{"num_hidden_layers": 9, "hidden_size": 384, "n_experts": 24, "experts_per_token": 2, "d_expert": 160, "d_shared_expert": 256, "hidden_act": "swiglu", "moe_layers": [0, 1, 2, 3, 4, 5, 6, 7, 8], "router_score": "softmax", "normalize_top_k": false, "routed_scale": 3.48, "balance_loss": 0.00687, "balance_bias": false, "router_z_loss": 0.001, "init_std_router": 0.0151, "lr_router": 0.000338, "vocab_size": 16384, "norm": "layernorm", "norm_eps": 1e-05, "tie_word_embeddings": false, "optimizer": "soap_variant", "learning_rate": 0.0052, "beta1": 0.95, "beta2": 0.95, "batch_tokens": 32768, "max_seq_len": 1024, "train_tokens": 266600000, "max_steps": 8136, "dataset": "wikipedia_en"}
Below are experts of layer 3 (counted from 0) of a mixture-of-experts language model. Rows are named router (the router's row for the expert), gate (a neuron's input weights, with its number), up (a neuron's input weights, with its number) and show model dimensions 192-287. Each number is 128 + 24 x the weight over its row's rms, rounded and kept within 0 to 255.
After each expert's rows: a language model's description of what the expert responds to. This comes from a sample of Wikipedia text that the model never trained on.

# expert 21
router [119 132 120  92 101 104  96 140 127 124 116 154 103  89  98 131 140 136  97 133 148 191 106 126 111 173 158  97 105 117 139 174 139 146 163 158 100 115 152 137 146 135 179 101 139 121 108 110 103  87 128 149 163 146 124  96  95 128 163  92 121 105  89 146 143 148 121 107 157 170 120 104 196 117 125 160 137 148 127 116 143 134 147 168 124 137 110 110  99  94 142 122 104 131 139 106]
gate0 [126 109 105  88 131 178 175 167 163 210 132 153 147 138 134 150 133 129 107 126 101 149 183 148 127 130 112  90 116 111 101 184 143 156 128 137 151  80 125 117 150 107 130 131 127 146 134 123 149 131 152 117 126 133 125 121  95  80 137 124 140  84 117 121 124 156 158 110 133 136 158 143 163 123  97 142 115 112 141 110 155  83  94 120 136  97 141 137 121  79 165 129 120  93 149 122]
up0 [157 144 137 134 129 122 110 142 129 127 113  81 110 172 129 163 142 175 122 132 131  92 111  74 169 119 155 106 119 132 138 152 104 111 113 102 204 107 163  98 117 122 150 126 135 121  86 138  97 158 154 127 144 131 104 137 102 157 106 136 181 102 128 125 127 126 162 116  90 127 177 136 167 104 104 157 118 128  91 147 112 162 149 165 143  97 107 138 160 140 161 145 140 133 163 151]
gate1 [103 132 137 126 160  71 110 157 126 176 156 146  99 133 109 112 141 131 134  89 125 119 115 113 111 142 106 150 101 125 114 156 127 110 104  80 139 162 163 112 187 131 109 140 146 146 124 108 145 122 138 127  84 131 148 121  83 128 127 141 149 135 116 140 108 124 140 146 101 119  84 141 120 105 169 137 162 109 132 122 128  89 122  93 128 103 108  46 138 135 106 164 140  82 130 140]
up1 [123 145 110 126 151 121 122  85 128 111 115 112 105 126 130 102 109 123 122 130  61 140 142 134 149 101 115 114 132 130  92  81 124 122 133 125 157 121 131 139 154 116 139  77 145 120  92 135 129 130 134 134 146 131 142 126 119 142 122 101 179 140  93 146 106 140 126 117 137 176  92  98 182 184 131 122 139 123 128 147 147 105 141 138 143 191 147 127  98 138 127 156 128 187 190 125]
Periods closing sentences and the paragraph breaks after them, plus line ends in tables and lists.

# expert 9
router [125 112  74 118 130 117  97 132 172 129 122 128 129 125 119 152 158 132 114  76 154 104  91 105 117 107 167 129 139  97 127 119 146 174 181 178 168 118 151 115 131 151 128  89 155 174 131 150  89 121  88 168 128 124 109 142  87 162 140 113 176 181 131 135 164 143 105 125 135 137  97  90 164 121 160 148 147 143 113  99 115 106 150 151 129 133 135  85  98 139 125 114 103 168 160 109]
gate0 [115 109  92  75 144 121 100 120 162 118 123 126 104  84 155 124 138 133 110 106 139 127  78 117 107 138 111 155 154 132 132 126 120 130 126 149 155 135 122  61 134 150 108 110 123 139 122 118 138 125  75 125 196 167 141 143 162 173  71 134  81 145 123 140 135 126  80 139 143 151 113 137  97 129 142 166  92 139 145 127 114 126 115 111 158 132 102  77 120 111 122  96 133 147 167 134]
up0 [155 147 128 138 118 150 130 123 162  51 148 125 129 131 140 135 112 141 154 149  92 183 117 130 155  90 108 129 127 145 122 168 120 130 157 159 130 131 115 116 105 104 119 138 131 128 130 116  76 172 141 134 147 131 132 116 143 161 150  87 137 148 133 100 127 151 156 148 103 124 131 157 180 111 122 143 110  53 108 103 130 141 141  92 123  95 108 134 104 139 141 100 108 136 103 133]
gate1 [144 130 118 158 179 128 114 119 122 130  99 114 126 141 166 118 127 128 156 153 153 136  95  86 133  90 121 116 119  94 132 150 153 185 116 108 199 119 138 122 122 141 148  95 133 139  86 144 139 103 105 141 121 160 138 101 119 198 120 150 133 163 121 125 144 104 147 143 102 129 111 123  67 132 128 118 117 144 142 159 145  74 115 142 168 153 145 137 118 130 157 102  93 193 129 140]
up1 [120  79 138 144 170 156 120 138 153 114 127  92 162 112 135 117 116 152  84 109 133 101 115 134 122 140 157 112 104 112  83  90 149 126 121 120  96  75  30 137 159 130 110  98 111 128 183 109 129 143 188 141 179  63 111 121 150 130 122 135  87 131 120 143 128 142 131 153 124 111 107 116 124 120 125 200 120 117 121 105 133 133 131 118  90 190 123  99  87 136 118  60 148  98 160 130]
Interior and ending pieces of common English words, such as amph-it-heatre, mom-ent, Contentment, recur-ved, vine-yards.

# expert 6
router [ 79  92 125  74 127 139 127 148 110  84 120 133 115 107 141 155 141 124 138 131 181 146 106 141 104 137 141 113 101 128 135 146 166 125 163 170 127 130 133 130 120 157 121 114 156 136 103 110 104 105 111 108 138 181 121 149 106 138 153 136 145 154 122 118 138 132  96  96 118 119 101 172 137 117 167 131 135 112 137 118  78 120 143 143 128 131 112 118  86 118 165 123 122 134 188 108]
gate0 [109 156 118 139 122 133 178 107 110  90 178 135 120 127  94 101  69 130 129 136 107 137 101 179 157  94 136  24 126  89 122 173 113 130 166 100 136 109  85  94 149 123 120 156 135 129 124 171 138 120 102 155 126 103 104 129 133 142 129 108 122 137 161 133 122 125  92 106 117 145 119 113 101 131 143 135 138 154  98 114 140 121 160 156  97 140 118 116 131 107  87 144  89 115 131 124]
up0 [167 105  64 186 121 122 142 137 168  41  86 160 111 189 127 174 124 135 115 133 126 162 129 104  51 132 145 132 182  96 126 138 151 133 100 132 104 137 113 141 131 138 125 132 170 139 116 137 130 127 141 125 139 127 145 168 125 119 133 135 123  96 154 111 126 149 155 124  98 174  64 134 107 148 129 124 170 137 141 118 129 119  98 135 106 113 100 155 118 139  71 158 156  92 128 171]
gate1 [118 164 143 127 154 159 109 154  80 117 164 134 136 159 128 144 151 128 115  67 122 129 146 136 162 157 111 105 121 138 158 147 115  75 116 149 130 155 103 133 110 119 107 154 129 132 177 126  91 100 143 132 137 127 111 101 138 169 150 131 115 183 149 118 151 134 114 128 119 175 102 157 135 139 124  70 129 123 155 132  99 108  98 125 127 105 116 105 138  98 129 171 128 122 151 111]
up1 [134 161 113 124  72 190  85 117 123 130 140 147 126 103 105 205 133 138 102 113 141 145 139 141 145 129  99 128 192 119 184 178 100 132 106 145 115 132 123 133  89 153 132 113 111 160 134 102 130 116 115 124 110 133  61 128 141 116 115 110 156 154  89  91 116 107 139 164 151 150  96 143 114 142 114 108 131 116 164 151  99 170 125 187 126 111 150 124 139 141 108 141 123 165 175 134]
Short word-internal pieces right after an initial letter, mostly in names and terms, e.g. C-ons-isting, C-ric-info, S-tern, Actinomyc-et-ota.

# expert 2
router [112 122  99 102 119 116 110 114 157 113 100 158 101 119 109 149 136 141  89 128 183 154 110 120 102 156 151 127 100 130 143 137 150 122 162 153 118 103 144 161 154 160 148 120 149 156 134 154 104  98 117 140 128 141 150 123 101 160 149  91 139 142 111 156 131 138 104  81 165 112 122  77 140 120 137 145 160 146 131 110 117  94 115 127 163 170 128 109 111  88 168 109 106 149 168 130]
gate0 [124 149 126 136 109 129  95 133  93 121  93 160  97 126 126 181 134 127 125 162 135 145 170 134 134 142 159 139 144 114 129 151 132 123 216  97 127  83 118 168 107 131 117 117 115 111 134 118 138 105 181 139  73 148 149 133 121 101 131 131 127 141 129 154 129  79  80 107  83 139 128 107  79 125 150 136 143 131  94 146 117  99 128 115 143 194 124 124  95 116 121  79  97 127 112 153]
up0 [119  95 143 150 131 107 127  85 174 108 130 144 119 125 144 123  93 133 116 130 111 130 119 150 127 128 170 106 131 144 137 127 126 151 139 145 131 138 139 100 145 108 160 129 140 134 111 157 116 113 126 149 152 154  87 150 159 128 128 163 134 104 135  90 142 124 116 141 133 133 126 139  92 122 167 124 155 134 172 151 114 104  95 183 139 111 126 167 132 135  92 130 128 127 129  85]
gate1 [155 138 132 114 138 122 125 121 111 110 158 135 161 136 143 135 136  78 115 176 123  97  97 143 108 114 150 115 191 169  94 135 130 146 147 158 126  69 173  76 104 105  89 123 118 126 125 111 132 121 137 147  93  82 141  94  92 118 108 187 168 112 132  96 135 133 109 122 193 105 128 135 155 137 108  91 131 137 124 125  91 114 144 141 134 164 128 120 110 148 128 116 107 138  77 111]
up1 [111 100 120 106 148 167 123 124  93 148 110 176 132 172 140 152  59 110 170 124 108 138 115 145 142 122 162 134 149  98 127 124 132  96 125 120 121 127  53 119 132  90 122 140 155 174 130 124 124 150 133 122  76 121 139 156  95 122 141 117 127 117 166 136 132 113 133 102 116 162 123 114 124 111 142 123 128 118 147  95  94 124 125 156 148 164 113 107 118 126 164 140 135 143 143  98]
Counting and ordinal words after possessives or articles, such as two, three, first, several, single, plus nouns after his or the.

# expert 10
router [135  98 120 102  87  95 115 143 153  80 119 131 107 100 126 139 132 135 117 125 146 131 110  97 128 151 156 131  89 118 153 165 163 122 152 153 110 130 125 169 170 141 157  96 161 161 122 146 107 118  90 134 145 131 132 105 123 129 156 110 116 147  83 176 126 124  95 100 146 116 134 109 141 106 134 160 127 148 152  98 118  99 161 163 151 114 125 102  65 114 172  91 109 141 170 113]
gate0 [113 101 143 105 128 176 134 165 114  85 129 136  92 126 143 127 123 130 128 151 120  96 145  89 114 126 116 115 125 110 158 129 129 125 119  97 134 135 160 116 130 169 166 187  97 173 125 170  91 164 168 112 189 116 176 114 140  73 113 160 142 117 134 159 120 153 138 140  90 128  97 143 171 132 135 126 127  80  97 114 135 113 128 131 111  78 123 157 133 110 129 111 102 143 122 160]
up0 [ 99  95  98  85 129 114 137  98 133  96 144 130 131 122 147 150 119 161  90 183  98 184 137  99 102 120 123 131 110 107 133 150 117 138 123 119 101 111 119 116 117 110 135 112 130 139 138 116 158 119 140  92 102 139 142 123 108 117 121 143 138 138  80 152 134 100 141 140  88 121 115 133 100 128 128 136 107 160 138 117 164 157 188 109 111 217 129 119 127 110  85 112 141 164 120 123]
gate1 [110 178 119 114 117  86  80 158 136 127 151 146 111 103 144 148 159 161 124 149 143 116 124 132  79 112 181 113 139 145 132 107 131 110  86 165 118 126  84  84  65 112 152 112 117  96 129  84  64 104  95 100 115  99  81 129 122 156 114 123 131 164 136 122 103 148 126 125 125  89 148  93 115 164 158 139 117 135 125 111  79 119 127 134  93 110 109 102  94 153 133 134 114 126  99 133]
up1 [186 103  90 119 123 138  88 125  98 117 141 148  82 103 124 150 133 133 144 133 156 147 152 125  71 128 119 120 124 127  72 114 146 178 135  90  99 126 121  99 116 108 181 148 124 116 165 127 158  64 152 178 115 130  98 126 119 127 115 133 130 136 100 114 106 115 137 113 142 127 150  61 167 122 138 115 110 126 126 103  79 154 119 104  99 132 154 127 119 124 131  90 101 145  92  99]
Remaining digit groups completing years and numbers after a leading 1 or 2, e.g. 1-996, 2-013, 8,-000, mostly in tables.

# expert 16
router [132 126 122 118  81 122 103 154 126 125 122 133 102  79  88 148 147 108 124  82 134 121  82 116 107 131 160 129 115 139 129 144 126 150 192 151 115 126 164 126 157 145 138  93 135 146 124 125 118 133 104 127 171 103 107 139 138 156 126 152 144 133  98 143 158 154 114 116 191 185 167 128 203  99 125 149 143 105 139  77 107 117 136 122 145 121 127 103 108 112 164  99  94 133 163 120]
gate0 [135 112 128 127 154 101 147 171  99 103 149 137 188  94 118 137 152 138 136 155 125 109 133  86 127 186 185 123 137 137 115 128 147 103 147 119 112 115  99 119 128 135 148  98 111 136  97 114 123  66 161 144 108 124 155 141 107 156 164 109 183 102 122  76  97 122 113 145 107 107 130 144 124 101 130 101 137 128 134 130 172  91 141 109  97 100 118 155  99 153 103 116 101 127 128  89]
up0 [ 88  95 136 141 113  91 121 108 148 128 142 113 114 159 129 126 118 127 136 128 149 128  88 118 135 153 121 141 102 101 178  91  68 126  99 174 113 146 119 132 129 131 129 126 114 148 125 129 155 132 132 127  67 135 128 148 142 127 123 108  86 134 118 115 160 141 119 134 148 134 124 129 136 112 115 176 112 134 131 105 125 109 104 122 128  91 110 116 102 104  60 157 108 111 175 122]
gate1 [141 109 117 110 137 162 149 140 155 206  75 113 123 150 118 114 122 152 152 167 119  94 107 154 116 136  67 101 129 139 103 158 132 149 108 120 132  88 113 152 108 106 106 131 104 131 132 173 131 160 133 134 141 138 124 157 160 141 123 145 166 165 104 156 157  76 132 113 129 118 127 122 134  93 137  96 107 131 182 147  84 135 130 110  90 146 108  90 155 108 123 103 145  89 115 132]
up1 [185 167 120 133 140 130 122 143 110 202 123 123  83 125  94  91  74 129 137 176 126 146 146 105 102 118 127 111 108 134 168 121 127 110 124 122 127  95 115  97 126 134 176 149 121 117 176 127 158 150 127 144 149  91 128 151 126 169 129 130 141 152 136 139 144 142 146 138 144 128 131 116 104 185 125 106 114 106 126 103  98 105 161  96 124 135  92 102 123 112  95 128 129 150 157 171]
Endings and middle pieces of personal and place names, such as -ić, -ville, -sson, -ski, -burg, and Vojv-od-ina.

# expert 3
router [117 132  79 102 106 111 119 116 153  79 118 165 104 103 131 162 137 144 135 133 162 163 125 101 100 158 181 119  90 148 153 131 119 141 155 150 125 129 144 138 149 132 161 132 159 145 117 152 105 117 118 109 137 152 123  90 132 150 160 108 137 155  96 140 151 138 110  82 152 130 141  77 144  90 141 145 156 162 136  83  89 108 147 149 153 150 147  91 110 103 142  98  92 151 135 110]
gate0 [118 181 122 116 105 136 138 140 129 103 108  87 131 130 126 132 118 147  87 132 123 131 121 129 169  79 169 157 116 123 115  76 100 124 123 156 141  65 105 129 168 130 146 160 139 163 138 162 101 144 116 122 116 134  82 120 117 178 186 148 122  92 109 145 108 118 162 151 153 131  73 143  78 122 145 133 147 141 163 137 125  94 144 139 119 150 133 115 131 106 119 116 140 124 142 136]
up0 [129 193 136 117 114 121 112 190  87 133 172 114 106 160 120 132 140 113 155  99 150 121 126  95 165 127 146 120 138 120 118  98 151 174 162 120 127 169 144 111  63 127 152  90 144 130 138 136  99 139 128 135 147 159 131 155 182 190 145 131 117 154 114 145 130 140  87 131 103  92 124 138 144  77 135 126 123 106 134 123 109 134 121 101 125  86 115  99 157 123 156  98 163  90 172 113]
gate1 [131 131 157 124 128 145 149 121 141 145 127 153 161 151 106  65 153 129 162 165 153 122 140 147 129 156 118 137 121 126 110  92 136 103 125 103  84 115 210 174 125 162 118 148 170 128 126 141 147 125 101 117 130 118 168  69  98 145 106 128 129 107 132 121 130 149 156 126  97 137 113 110 104 114 125 140 112 127 112 129 167 116 110 153 114 131 129 143 132 107  95 158 124 106 146 128]
up1 [122 131  99 144 128 117  80  98 100 136 149 148 126 127 101  95 155 134 130 147  98 157  94 165 103 148 122 141 124 113 133 135 154 154  95 135 127 127 138  96 129 182 192 133 116 125 132 172 184 145 113 167 131  96 152 147 109 105 190 141 133 165 134 133  89 173 101 106 121 110 160 115 151 168 130 120  86 149 127 137 119 193 130 118  97 182 144 129 114 191  75 118 190 127 126 170]
Word after was or is, such as not, still, widely, now, plus numbers and pipes in stat tables.

# expert 12
router [121 130 140 102  94 107 113 136 134 132  85 131 126 132 113 157 150  97 121  90 157 145 115  98  90 167 127 137 115 127 117 134 147 131 169 128 130 110 137 137 148 131 129 104 137 146  91 102 123 116 123 166 138 120  97 124  81 164 135 103 129 134 125 147 156 120 141  87 125 173 123 105 121  95 147 136 113 127 132 111 121 102 146  88 130 169 109 114 100 101 141  90 123 127 178 130]
gate0 [131 140 166 149 128 127 118  77 116  86 119  84 136  81 131 151 143 121 133 104 132 131 121 153 108 123 135 122 131 105 123 116 131 123 100 132 129 144 139 135 119 139 120 121 135 103 138 139 146 129 171 142 138 135  83 116  86 194 142 138 139 151 128  85 105 150 140 131  67  82 156 118 112 116  97 124 130 114 134 125 161 129 157 141 114 117  95 140 175 134 112 190 125 128 168 126]
up0 [146 117 149 124 155 106 100 142 123 133  82 158 128 137 180 167 163 143 150 141  76 161 126 111 124 113 143 149 111  85 146 115 107  78 104 117 126 143 104 162 117 125 126 149 126 142 106 149 156 123 164 157  88 212 130 122 144 138 189 156 149 114 137 102 108 126 131 145 130 116 143 119 160 146 101 110 130 145  84  88  92 163 128 121 147 109 134 101 126  97 104 165 112 135 105 109]
gate1 [133 142 112 163 153 138 150 124 138 119 143 144 105 165 132 129 103 129 126 138 105  97 139  79 130 110  95  95 111 114 133 142 159 133 148 109 119 117 134 141 136 104 134 116 122 138 103 135 156 144 122 143 163 115 125 104 109 108 100 113  99  82 145 107 138 136 124  90 150 134 146 121 102 136 152 121 144 126 122 160 128 182 117 114 147 186  85 133  93 154 150 106 136 129 101 118]
up1 [170  78 168 123 151 127  82 123  92 134 168 135  84 100 100 129 128 121 101 136 112  78 125 127  86 228 131 131 168 142 153  98 127 126 107 167 124 125 164 112 169 203 147  95 115 104 110 112 129 118 126 137  92 146 105 138 129 122 132 126 123 133 127 161  91  99 103 120  95 119 141 100  97 143 155 156  99 145 150 134 126 135  92 126  79 125  93 142 108  74 147  97  94 132 152  82]
Word-internal pieces of proper names after a capital like K, J, T or H, e.g. Ky-iv, Ky-ush-u, RocKw-iz, Kn-ock-outs.

# expert 15
router [123 132 107 109 104 102 104 144 148 116 122 153 123  79 106 136 148 112  84  72 135 134 113  92 103 149 179  99 112 170 168 156 153 142 114 147 111  88 165 170 150 140 157 120 159 155  93 148 113 134 133 109 142 149 108 109 115 151 147 128 132 115 109 141 116 152  89  73 177 125 177  91 150  82 127 149 125 133 145 131 105 117 154 144 136 129 139 115 123 105 184 116  99 148 131 110]
gate0 [101 125 124 117 124 138 106  89 109 173 100 115 139  97 148 119 150 101 127 170 136 149  83 135 120 154 144 120 130 128 132 133 129  58  91 114  99 131 113 170 125 183 107 161 129 124  94 114 123 138 119 135  70  93 111 129 143 139 118 132 118  91 121 104 136 121 152  86 156 151 110 130 128 161 136 131  83 118 131 113 157  88 116 158 154 145 147 126 143 150 118 114 105 105 143 125]
up0 [ 79 104 133 167 116 118 143 114 167 130 117 120  97 117 123 155 128 144 123 125 133 120 146 153 117 130 151 145 162 155 106 161 130 120 135 152 130 155 136 118 122 129 133 139 131  78 113 115 127  80  69 125  94 137 115  90 120 191 154  73 111 151 128 144 130  86 147  83 155 128 114 129 107 102 126 139 158 104 104 155 118 151 170 120  78 164 108 119  96 119 165 118 139 131 157 172]
gate1 [104 123 136  90 121 152 128 142 122 132 110 170 160 104 113 130 146  93 106 121 139 148 175 116 122 115 139 133 122 126 113  97 150 133  93 135 144 140 114 136  90 107 112 134 132 103 101 119 140 123 113  99 105 125 167 125 156  98 128 170  99 127 120 113 149 179 117 147 128 107 195 161 134  96 104 136 103 109 110 107  90 149 163 170 128 118 150 123 128 102 138 132 108 142 128 139]
up1 [137 114 152 138 107 104 145 138 162  91 142  98 122 111 124 185 140 170  98 113 117 117 105 134 131 119 111 124 162 147 122 117 147  82 137 131 149 151 128 127 127 106 177 153 125 127 126  83 160 167  51 102 141  93 112  99  80 130 126 156 178 148 110 147 114 103 182 150 126 122 123 132 120 118 132 128 111 142 137 148 176 127 119 138 131 150  97 157 135 173 151 111 128  75 117 159]
Equals signs closing wiki headings like ===Film===, title lines, and the newline starting a new paragraph or list.

# expert 14
router [120 128  97 101 101 102  94 117 157  99 117 140  95 105 101 160 132 149  87 118 163 160 112 125 108 160 155 121  92 153 159 154 151 140 143 152 115 107 151 150 144 147 164 121 153 152 104 150 106 111 107 142 149 148 118 113 106 161 150 110 135 141 102 176 166 153  92  94 152 121 145  94 159 100 142 159 149 144 137 118 105 111 148 131 141 139 132 104 105 102 162 105 108 151 147 123]
gate0 [113 152 121  59 124 134 133 118 175 122 145 148 143 118 127 153 143 145 128 152 141 153  90 121  69  89 113 146  98 121  76  96  92 129 112 139 143  61 122 160  93 123 135 115 134  77 155 154  86 112 125 148 170 133 132  96 113 115 141 146 129 142 124 114 112 127 190 145 130 141 102 135 111 115  70 131  82  97 135  67 127 141 104 118 102 166 150 120 131 125 149 162 122 105 157 134]
up0 [116 160 119  98 120 133 120 132 110 101 105  78 102 147 119 126 111 144 148  94 151 123 133 118 117  81 131 153 122 141 106 114 150 127 131 101 134  99 118 121  54 139 110 107 120 108 144 115 132 114 145  77 125 119 116 143 140 137 120 143 124  89  77 123 157 141 183 119 113 142 116 154  94 128 108 153 130 197 152 160  87 132 125 118 169 151 133  99 126 106 160 125 165 116 112 103]
gate1 [110 148 145 104 116 118  78 133 142  98 101 106 177 123 136 165 137 114 121  91 126 104 117 149 124 109 152 149 116 128 155 133 143 165 171 101  89 190 110 106 148 127  83 154 125 152  92 121 118 123 149 141 153 120  71 150 115 154 129 139 137 131 138 185 160  94 128 113 109 124 112 114 128 123 133 129  96  94 152 118 149 148 113 121 114 131  97 119 199 134 120 111  79 106 111  87]
up1 [115 119 165 146 120 132 148 120 130 148  97 115 107 143 125 117  73 142 179 131 144 104 135 133 129 162 137 114 134 129 147 130  89 158 181 126 149 143 100 130 138 114  94 112 134 184 124 118 146 135 111 130 153 139 151 132 102  97  96  72  68 127 143 123 167 137  98 110  95 161  98 140 171 137 135  92 139 123 129 128 135 108 124  93 170 112 133  78  87 124 116 136 142 125 101 115]
Closing pipes, periods and brackets ending table cells, bibliographic entries or sentences, e.g. %) |, (2001), Allori., | Nominated |.

# expert 1
router [116 146  70 132 114 119  96 155 187 104  75 158 103 109 139 158 116 165 136  91 135 122 118  95  79 144 145  94 106 132 149 124 135 135 116 148 163 105 148 148 158 136 163 118 189 168 126 145  97 102 131 124 145 136  89 112 124 143 126  99 151 112 107 150 155 140 131 106 128 107 126 101 107 110 153 149 148 132 145 101 116  99 171 127 125 143 176  94 126 105 137 117 117 167 139 124]
gate0 [139 129 137 134  65  99 135 113 137 164 135 136 147 129 134 138 103 108  85 148 126  82  88 113 137  54 124 108 130 126 131 142 195 133 123 155 145  99 157 103 124 100 119 114 105 100 152 104 129 107 160 163 127 149 107 118 171 120 125 153 123 104 115 134 142 141 105 162 140 146  98 123 141  91 147 125 129 148 147 130 148 105 134 111 139 143 149 185 120 133 143 128 166 143 101 125]
up0 [126 175 122 143 101 152 137 127 118  68 137 147 119 110 127 117 129 104 111  84 133 129 112 167 122 133 139 118 122 175  99 132 140 119 146  91 130 130 157 110 146  95 126 142 156 140 153 147 162 123 118  91 103 176 164 131 132 131 155 117 117 164 116 107 119 110 160 192 165 117 164 143 129 135 136 151 170 100 124 130 137 147 142 157 162 100  93 141 143 134 171 129 117 131  74 125]
gate1 [122 127 136 114 140  82  93 130 117 116 115 106 121 139 119 147 101 142 120 142 144 157 111 112 106 141 111 115 148 123  85  84 124 126 145 117  88 156 148 122 123 128 102 104 163 160 132 145  90 116 172  95 137 140  54 141 153  98 153 117 129 142  87 133 124 158 142 140 141 131 148 148 132 134 136 129 147 124 129  93 136  90 147 150 112 143 105 104 123 136 112 144 125 146 117 146]
up1 [115  73 131 105 106  99  68 119 120 156 125  95 124 133 137 130  87 129 166 156 136 128 124 152 120 162 161 135 114 129  94 146 137 144  81 149 135  98 134 155 131 135 116 118 133 146 122 178  82 106 139 119 125 127 115 140 136 111 124 159 168 155 138 140 151 120 204 118 104 121  64 117 141 130 102 131 151 115 118 163 115 167 123 180 140 123 152 159 119 131 153 125 120  79 100 166]
Prepositions and past participles following a verb, especially passive or phrasal patterns, such as involved with, received by, appointed as.

# expert 17
router [102  87 122  92  84 113 119 175 162 114 116 128 114  72 124 148 127 126 107  78 122 140 117 129 117 148 159 132 108 197 156 181 119 103 163 144 121 126 144 143 118 141 132 118 132 155 106 177  72 127  93 170 151 155 110  94 110 137 144 122 169 109 105 148 121 131  96  97 156 149 153 126 170 109 150 160 130 168 158  99 106 112 127 140 143 149 131  66 125 115 153 121  96 159 146  94]
gate0 [120 135 136 188 127  99 156 150 129 169 116 162 126 119 138 122 109 132 130 128 164 120 145 127 129 125 126 112 157 192 183 121 167 103 110 129  95 131 121 106  97 125 117  74  47 123  82 139 115 107 125  97 134 126 128 113 122 132 143 106 142 112 121 124 137 143 107 134 132 109 135  74 142 157 140 123 123 115 150 123 130  86 107 123 107 187 156 130 132 128 127 139 116 159 138 135]
up0 [159 143 121 125 126 141 140 155 116 118 115 120 141 134 126 119 109 126 114 127 105 101  88 124 145 125 115 132 124 136 125 134 134 128 123  99  83 140 108 140 157  92 115  99  76 119 128 130 124 123 110  68 124 160 127 139 108 134 147  47 106 146 139 130 160 151 140 169 129 166 181 170 132 147  83 182  74  94 142 138 154  99 158 130 112 103 124 130 110 162 127 140 134 131 115 133]
gate1 [ 48 123 147  93 122 125 108 117 126 145 140 131 102 123  96 134  81 110 132 130 144  98 129  96 166 129 162 112 179 139 123 136 126  69 139 133 126 133 170 166 106 148  68  94 172 148 152  68 165 129 144 116  99 114 105 150  98 108 148 123 137 129 146  80 131 130 142  97  86 123 128 119 123  95 117  96 122 158  85 126  89 145 121 159 120 109 138  87  94 131 145 107 119 129 134  58]
up1 [145 134 130 133  94 146 102 112 137 102 133 115  69 156 161  69 132  95 103 105 162  97 155 115 154 124 111 138 118 129 125  91 140 131 113  79 142 103 137 159  94 105 120 142 135 121 113 160 146 130 132 178 126 153 109 107 136 137 139 118 132 111 143 163 199 135 146  97 159 145 134 121 120 167 121 161 121 110 124 120 141 142 129 128 122 126  90 144 163 113 114  98 162 172 135 110]
Labels and separators in infoboxes and lists, such as Position:, Coordinates:, Born:, Official language, plus table pipes.

# expert 0
router [ 60 104 108 118 117 118  82 146 151 120  73 153  90 113 111 137 144 161 114 127 125 146 121 145 116 165 128 100  99 159 148 131 132 138 122 148 135  81 143 159 170 144 143 109 154 138 123 117 109 126 125 148 153 156 119 139 120 140 154 126 139 134 123 133 106 140 101 109 150 108 120 110 119 130 151 130 170 175 164 125 133 122 158 125 146 121 166 121  95  93 121 103 107 137 150 112]
gate0 [118 131 125 121 146 132 118 143 162 122  97  85 148 124 125 122 141 148 134 102 131 129 127 108 173 131 146 133 134 130  80 158 112 102 136 108 164 109 151  84 127 126 170 144 116 163 142 120 130 144 113  92 154 121 128  71 127 155 102 126 144 114 109 103 148  99 135 129 143 141 153  79 117 175 131 135 135 135 147  97 144 165 132 118 156 163 110 110 113 108 113 151 167  95 122  94]
up0 [178 105 138 104 115 176  71 130 140 162 122 103 126 128  91 105 140 128 164 144 172 112 123 118 125  73 122 139 154 104 122 143 118 151 138 115 159 165 143 140 125 129 139 123 113 112 135 130 116 135 141 153 122 137 133 132 111 158 151 133 122 179 116 103 135 127 147 135 125 163 122  75 116 129 155 112 126 119 176 135 104 183 109 165 150 183 168 152 113 109  82 143 145 137  97  56]
gate1 [123 147 132 112 119 156 119 140 117 198 126 154 142 105  81 110 132 117 115 100 152 160 119 149 133 135 107 141 155 116 133 141 125 138 133 103 135  99 153 138 100 135 125 121 129  98  96 104 131 133 151 128 111 113  93 132 151 131 136 119 116 140 124 123 168  62  94  88 130 118 163 172 128 154 139 125 110 120 120 129 157 147 144 118 138 123 155 183 117  85 128 103  79 121 109 126]
up1 [121 127 109 127 153 121  78 106 130 156 127 113 124 111 191 122 124 133  89 134 127 116 171 117  91 108 176 120  92  94  85 124 134 128 109 143 127  66 143 163 148 131 163 150 147 171 118 125 124 137 162 139 175 128 118  98 141 126  98 131 120 108 118 127 118 127 162 131 157 106  65 182 130 158 160 138 127 105 165 128 110 137 172 149 109 142 128 143 132 156 116 125  81 114  70 133]
Function words, especially the fused units of the, to the, in the, The, and possessive 's, in running prose.